config.yaml
num_hidden_layers: 8
hidden_size: 192
n_experts: 16
experts_per_token: 1
d_expert: 288
d_shared_expert: 0
hidden_act: "geglu"
moe_layers: [0, 1, 2, 3, 4, 5, 6, 7]
router_score: "sigmoid"
normalize_top_k: false
routed_scale: 2.0
balance_loss: 0.000495
balance_bias: true
scale_expert_input: true
init_std_router: 0.00948
lr_router: 0.000912
num_attention_heads: 2
num_key_value_heads: 2
head_dim: 96
vocab_size: 8192
norm: "rmsnorm"
norm_place: "pre"
norm_eps: 1e-05
positions: "rope"
rope_theta: 10000.0
rope_fraction: 1.0
qk_norm: false
attn_scale: 0.102
tie_word_embeddings: false
parallel_block: false
init: "trunc"
init_std_qkv: 0.0346
init_std_o: 0.0
init_std_up: 0.0346
init_std_down: 0.0
optimizer: "muon_variant"
learning_rate: 0.0142
lr_mult_qkv: 0.4
lr_mult_down: 1.5
beta1: 0.95
lr_head: 0.0093
max_grad_norm: 0.5
warmup_steps: 200
schedule: "wsd"
decay_fraction: 0.632
decay_shape: "cos"
final_lr_fraction: 0.0
batch_tokens: 65536
max_seq_len: 1024
doc_mask: false
train_tokens: 285100000
max_steps: 4351
dataset: "wikipedia_en"
Below are experts of layer 2 (counted from 0) of a mixture-of-experts language model. Rows are named router (the router's row for the expert), gate (a neuron's input weights, with its number), up (a neuron's input weights, with its number), down (a neuron's output weights, with its number) and show model dimensions 0-191. Each number is 128 + 24 x the weight over its row's rms, rounded and kept within 0 to 255. Numbers have three digits each.
After each expert's rows: a language model's description of what the expert responds to. This comes from a sample of Wikipedia text that the model never trained on.

# expert 15
router:163147150117130123111127070108139076132189153145129127106114108133117108094147091144147130098144143117160149181146100114159123163143110153127109123095138124102119162121127135121136110112162093109107120123118155093128152111166085138109096110120097162108097160168110110133156139125124101126127154124143130108140113152180122121129143145122098149150130124140120135163111146141079146154109139131149099136094162128129128177107123075127128138115145137137157078151102157163071099104113157149100132108153092073126099119159159107107088117145119093113107151120114157115152080136120162097
gate3:118120130155128103144101187106130125162123160120136136143095133116160122114136134143088105130114101127121151125114119132132134156100126110113098071151090108130066120142155149119097116126159116142144135147108117124107121124112107112156105144087139198122125095106161114139123112097097120162118150147182133123140091155121150144111123094162136153136147130137148139124117115141103148135136101124140149153126174105175136098126145149128171100148069144174124082173115147115187148113130145099150144078122161151101107139157172118097137128134135115142139132154069127122115116170084161124
up3:133116129147151128097145122150141139109168152121172164131106077125113110127112103122124121178095123133129142078084111138123093163175125131104094118132164101125126139127108115138152156099166115093166119115123146113101089093116166141128160123126176156105132127101165143138118142151139147139129113071128130153129099189120151143116111144121109114141102124164143153098156088116125127108087149120127146135171105148144114139108164098173149120121132146083112114138158176131159108094144121148121092097120141161159133155150085115138139103151122150072117168140095136149110074126114121125
down3:199172151103165145104166142141100127154108156109155143131080091113142101097153114123160114127128121081102102160135122116091155114121143171155135117116111143134156113150127178120181145079127093134158178160132129145109106116110091107155160146107121120136127127138123127151106099156099110108138147097117117126155145129121111102130118100128138143151126121108122143128129126141144091122111115165172126150169145148180116129140154153167166103165122180123135133158115115151109112149110160162129112090145098120155099137131141166119155164114140142129108104173109130127111127080095143087
Relative words, pronouns

# expert 12
router:174143124113157143115118080106141098162164128152120114123096091094089121123164088124136133111151143137161147164136088119147096160126127161155117129113150139100108160125136143094129099100141118135104115125125141085122187152154111140142097111166111147087108146142074133140160135136139084116132147118139133113136121145161106161134143145135083151129093096151136154169105147118105167164118147125170112150102140165114116146129143075124141147123138102139146119169110152128099075126102136135114138101130081080149124089150155113086087089135139087133114146107122147117148104161123146125
gate3:123137159143131123128150108121121099154127140118124103102111152152131125114167130089113119108084139095134159147123144105127143096110124104137096090127124136120072141141131126132123110160140127163109138142159128127143111128104116140116083098077141170137115127111157123177138152110104130155107112116156104119135101130137143129105128120146170157132153111131157115134155096158168154192106085109158129138125141100194129125082133126113177110151094163172105104141125092140144138166129119114117186133104171148125122155154126114115157104148122114144064105142125095183140168122127131066
up3:115114126119134135131140165121123145165153137106150126132087131102093131159146169141121127143126153113113079098128084148128108157108162179118101171105140165138143125119132115127126154097170133151148118127159139138098088069142135130109155117117124133086124125110126138144138127160119091150132147110141125147093145173118115148161091148123095124134110134183087133142173099136111135075076115164130161151190126081115140096131125162167154096109116130099135131144113192090131178121129110107133113104129145155148103141132075139132112131130112157121099121111106109133161090131109143119
down3:154169143121100176118174108141121133153121106099168103109145111131102150130112138145135112144114176121148132198143100120091142142084142132160141126137103134150148118105139167127104129173147111149166144089137103093146099113117119144082153130153135164156125135149127109167104123133110140135119165079105107097156140162127135054123121118122128136136117102056113140159103125104147134132131138128185123106135139111174129117108118126114159124148153152160128134130130120162128092164115142157123159105134127151142112132101180137075157173098107150134100115130101140114126139132111151088
Commas and clause punctuation

# expert 13
router:168161099129149129108136081093130110148159154167132113115123135135093092114160102140130125150148134103167121137126101107174103173123118171161118117113168138056100139135149147095134118100145107117091092104106180112116158137144111128131129100136100127068112138144096133125150150119135126124107168120151135097115117150143115176150141135127113138137140108148120134173125146118086178141116148128153100137090169144132141160141124073153143152108127107138144080147106127178106109115087160142118158120120115112141106107168153128109103103159139104130126137124097174126164106157106152109
gate3:095137111164114114097120141136087104155090123129154131110145140117140112155152116089138116123087137120117119106131103151154169121131107134154094131137104126126116152131100143125130135145135147153127136124129129159117140116083096094139103128088134142067114089127141143162115147086104107144139153114197110123136070125105130138131125126153155170152143128143131078128157093151131134135135105136159136126136152152169142150138125120116194159161096169155102090113092134106126152134119150120168184110167201109142137125140150084120142124125132142143120137120130127175129165168089179130
up3:125127108138120090116145131117135072123108143124185154130142130119124134174128123138118130141122132128126128097118132106141099135099141160083131113170120105109182131164157073124126141086139094145165132145116139087126132117111157107114137122120184160102102129084124149154127166156134106140130106101098147110083117178122140160128109113102115117128098109172098162115173109139149137127069113180127144145139123095155133117127101154137161099067119111123124093134106175111123150110112099120092107119126116156126103158173137121142112137136126146082106127141096122163141078120107123086
down3:127133137120123142119163139120148118109100126125142118155090104100129121131161122155087110114141138118091079141152098129103142144108144153135141111118122144157165145176155177135109136118134115163163171130099121097147112095103126117145162121133169097135121096174152110175128155128092129129173157101142124122142124118167155110138128090127137166142064124119145114161135168099141128140090146128151147122148145142170168158123122114157140108159144153141110100139130145148148121188136194157139140088176128150119120129141160108140157153096163121126080111105109099095139127098085143117
Digits and to

# expert 2
router:180150121124154152134135105121141100149165156147129104099103110122091109110174086118154127139157151129163152149130098108161089171136116170128129123100161166087126120121148149118145111102136084148116121131131190099119174141166093130128113090129126151073126131141117147162145134131128126128126168126136144108112130144149105165152145139129105150131105093139101142157121145111106144159113157139150111162093154165114134164142157074162145137095110085110145097171122147138104093101097148138120143093110109100142118130161147129096096114138146096126124159120105159124142104147094162089
gate73:156116116097159129127146131151113115076168167127134125131129131103132123210140186136124143134134101126100113184134130131122165149148140115152124113143149089099086121109083122155092150155148130135090092134168126136100130112148144148140112150117111107142153114150087122093131141141101128099137105135153115101155122105127126142120098176100176151127166135123136164134154119079133113091167172111137117116136174089133135137165096144128173139114155088146146078114121118119104117119149125136108111117125142091131096131156135139119113141163115128106099140187130123106118088125146103076
up73:153127166097092121159119152109121167185121083141186154161132141120124157100129123124129091111148140129146153121156145129151084109129132155169164156106120134168136126116080112095100166156119133140140153120135147114119131135141136138143140156119222156087135153129129095170083149112163109139127091129095126144116127093160126119123142114166151174097140107060117114150148148116128142162139123146152084112125129159086130159104176130153138100158106136132168150145133157124110129139138149126150139109115134108098110128155176122134105135110151124149144139141116119154135117152122100124
down73:083135094100130162145144119129095127144095114197157090174124122102134153121143133146160081138124093166123174130131083143110116101119127151135093178117097158098129111129125126138155121055121121087110169114126145084117134095140093152113128130101182150131125135137145104097159110113087107152143122149109125112138148146122108134103072124161098145114172116120155107113125187141124133185116118125110119172123113147119163098076135063129091133154135100125110146117132100148143136147141135144151133127117127120137138109129145110109137154122134113105111166123123147118117136117115114159
Prepositions before noun phrases

# expert 4
router:137158116109148136125129102109133083160182131166135115134098110112085096109156109136120152128152136099125147159151105107154094165105102158162114134115140138091107157129114147097141088090177131134102124131104167102107163131136098174129123120138116153092090140158090132139156121118147123096112148119150122120127112193137120138162169126144109122127115125161116178157138183098109143167113121112145107150088125154106122145131146095132135143091140115129145108129118128125091110135111134139107133090106103082157139137165148116133096101167139121120102172127083169115180112144090130098
gate3:111138112176135133134113143141151110136115124133137109130111108137135165116179152138121101108102128114117153136112141170139137082132127098138112101122111143135096101171139121157129094118161112154096129171150156120122149117102122117125123109097168171072104135107124122176154125100115147166131143085167147113119102131109167122148124131127149138154125156128138105085104138164137131134121128126181108148129115124185151123114119137082180120136089136151105109167066093175186145134133167103133177090133169127119133149124171129106166131117152132165121148125137093159132143166134133108
up3:083149142119180141135157129143120159131119157127128134128124098126115149202141124110091135133127119124137116106118122141103114158127158172101097133141164104113143140146139116122153160122133094140139123094105138108120100068141153184118109128132144162090131169115131110107162149103152117146159081101119124130129084181117139139101081139131139135090125118181103156122174090122136108106083125166185094136131116109091113108119130094126176111106133166117118100136135143111116156087109111145140104110139155128138141172131078145128111127161089132118100112130137116137114071128108133137
down3:142123138107128111129146145107119116142112134116119133112074120128096127104126121125128115118144186144083108153091114149106122127113161149150122093157123130142168094122148178109143126108161076130135158081156117168143139103114133104128193155087109128143139124167117116193140135134107131132141170096133089104127155144131095098120146075089139199148087127070140126109118120136162109102123148146146131147118152113156133094105132133155138105120097186160087117123152121129109115170117130123108132094135135100144142107124170166103167154116148116128113127154093128116124137125099143122
Mid-word pieces in foreign names

# expert 3
router:160163129087145138117101093106141111133180169151115143106126124098112120130140093105151126109150141100161165154118085092147122141158107136139156146112171139092122155125136114112119120101145095118093151150107158094132171152151105134157118113144120151089131152157114131146148159168126106138119153117138137133171137148156099174131165137139122179118124125158127163159139137137087144149109118105173086128072158151067115157130122096143151128115102113134135093175124136141131097109105149097122108109134098085117098129156142106123117087148131122120109127120113155141168114171078120101
gate0:100114138136146103132098094106111099186126150147133126106137134116091127092118114179111152063129129140121122111184149114093136104113122156117121143098091110155146073134119148152176126112141126126102112118140143109059139147088102149140133119123155154149140114119132167150139091104131154108084086158124117122149164098152167121104156116112096109157102151107121182100105124163117146145117140128127139149122083133109102132120168078130143158126105127116111119155139172138101152115106121142175096127131134128180104131113129150139117121167116142080107144134177158133126134148123140111
up0:103110123119119104149160121117114097129118172155124122161100132113144168105072117178129142148143140137124117082141170105142128138104104130130108144164118104147160148137114110138143103184099149135134114119127174144123119148122084107112114157166174140108154115118170133151086119130152127081153117115153104189156154159115143145105104156109116137151091130155120155136111125144126170189184123136123165122080123125063099125112126116141159171119188147143146188142126132122135125142126139112136138137127152121095120116095158115110095160124145120118104119142110126126100142145136159142
down0:136146078132126137137164184134101164139175089098117150116119104136123119142152096100098125151115161109152102129100136118157110128158112159138171126103138133123150141094110125085135092133113120124165158156105143140131181118101165120159129143111114070118153116119102163151114080094135133118146129122141101114126130193159119139123084092162136120139134130100144128129114127077145162076105136132130135095112129095155164142088124147107134141159172124145115140119145104137173127129127138161140118138179119136075153090119184171140146130123138112106114128092158142132129108151129112110
Word-initial fragments

# expert 1
router:163150129087166141128134069116136098154180166158136108114112113104100103101167098114145148105138135110176137144122103118147094178144099153139126129090133146079115125122142130128120098077165103114112129133109182082127188128144098142128119097167116157102123130136103135152152137138153107107111142097161143119143115144141106152148164141131103151116118115168104146144106161120087167144122150135156101126085151129095144149139127110126158121115115115131155083152121138143111103104106151124114136100130079105129124129141135101103110091176142094124136143133119150108171102151084159107
gate3:132116115183118097124115140132123127144130114163155120098082125139155109111152107136162100119132167124113163111140135147128156109120111110101108090140087142100104118087132130140127121128117110147134129146149124144100149111109111125145119075151099167106105104099158150168145117086102112142112174156155119141111158128103147142155151123119133152166131150165115094090129077150142143094110122171161120139106158127152122161097065132122167100151104138171096105136107108126133158138152168128185115144122184128181114096132112112075141093135133155148094126159128136155123123157135158134
up3:154138130083150129116155157122153100167103166125143155172108128132091147169144127102103150143143151123115137088067149121116105141149138158138134151137171110085168147114117074117141182057145165118133132112111151115136094104149158119125149143141146114103121151117132127135144190168121094151164086121122116155151145198136142148109134099144125110081100110159121157107136101134124110110090127122148129128143088133119145118145134158138145086131133153147109107120117134124126170129162111141141125101134153163127135161141126138150172149156087127110141101104128120126135095150091108102
down3:164137133100125124112131125121119159141124111117135127141114112115095119141152133146120132102097182133160102143138126134154110130105134113104134103120132135107166142088148177123113107153137090179177183102151137116155096123103112099104138152127141126170090146140123096142109138107101133100158144160115123089134152081142122126139118130095131160111104157135161109142153105125144109119164128142176106122155119117175161139141128152172156102131145160160143159112122139163136080130101154183109123098159148122135111098111135150112154201120130145125119158097090083144112162090108154084
Line breaks, sentence ends

# expert 10
router:131145135127147174132132110099148108133193149128120133106117126116121130107158088136145151118132144107163182169122084074143108172133114154150123118089166127112084163135163127113122091104129110123120136153122147117138166136143090125130091141164084141113102132164101131163144143128168105136117130101146120117142124144146129151129148124121102156112123122158115166184129127141082166150077147133180099122072136151109124161111147110139146117109148099111160109152109146125119108123085148144110134113128108119131129126160161099124112082126139092123115162135116135143197100152092131090
gate0:105121110139154103146104100088103123154129161148123103146114134125116106108134118169144116087154101154086140097159126096124114116138085134101112116118101118182147108136097133140189119139116118116158099132150158125079172139089079133110094132135131125122123137130121168155127115116130100126129070151083113075113100081148133141068161137110139113134116145167105149106115086124116130163135149135140168154087113120101113174135118136135147100112095137150113088136142145146126171127131129104163073140117146113130122134131147161148123119137159145089144164139164176157119138142130103131
up0:117133132121121119176125130107105103127132165156133114151141102098120161132110081139128145164128156128110155088113159095134150110146102123140134125151120118132158132158097102125149088156106132138108139142153163134122131132143140073162157153106155135150127127122139093104144143088118116121169113117146126169100170140145128162101141141119112131126096134139110142159147107141166134160113158155113138091128102124046194145125176085139097167111141115131090197113117148179107083110126157123141133132124140088111131134081160123138150137092143116137083103098126115112111106146145130162
down0:122133115129132109120143148156087158139113097108118113112113124158150159120127123126152100177128137084160110170175133141118146094144114138175178093131151110133140130087101164116111101118137113119141155199102135139103171093094136136186105149110116112115157091114101144144116097139147147084110125113160103148136135156176104182155092123157144127152123102087155103154127118125150179088147145133119126109135133139159144165091137135108136138141167130161131148093158133116102124129120100140123106136164136111090141089141148096129124171138153113142112120093157136115107144122157145094
Verbs and predicate words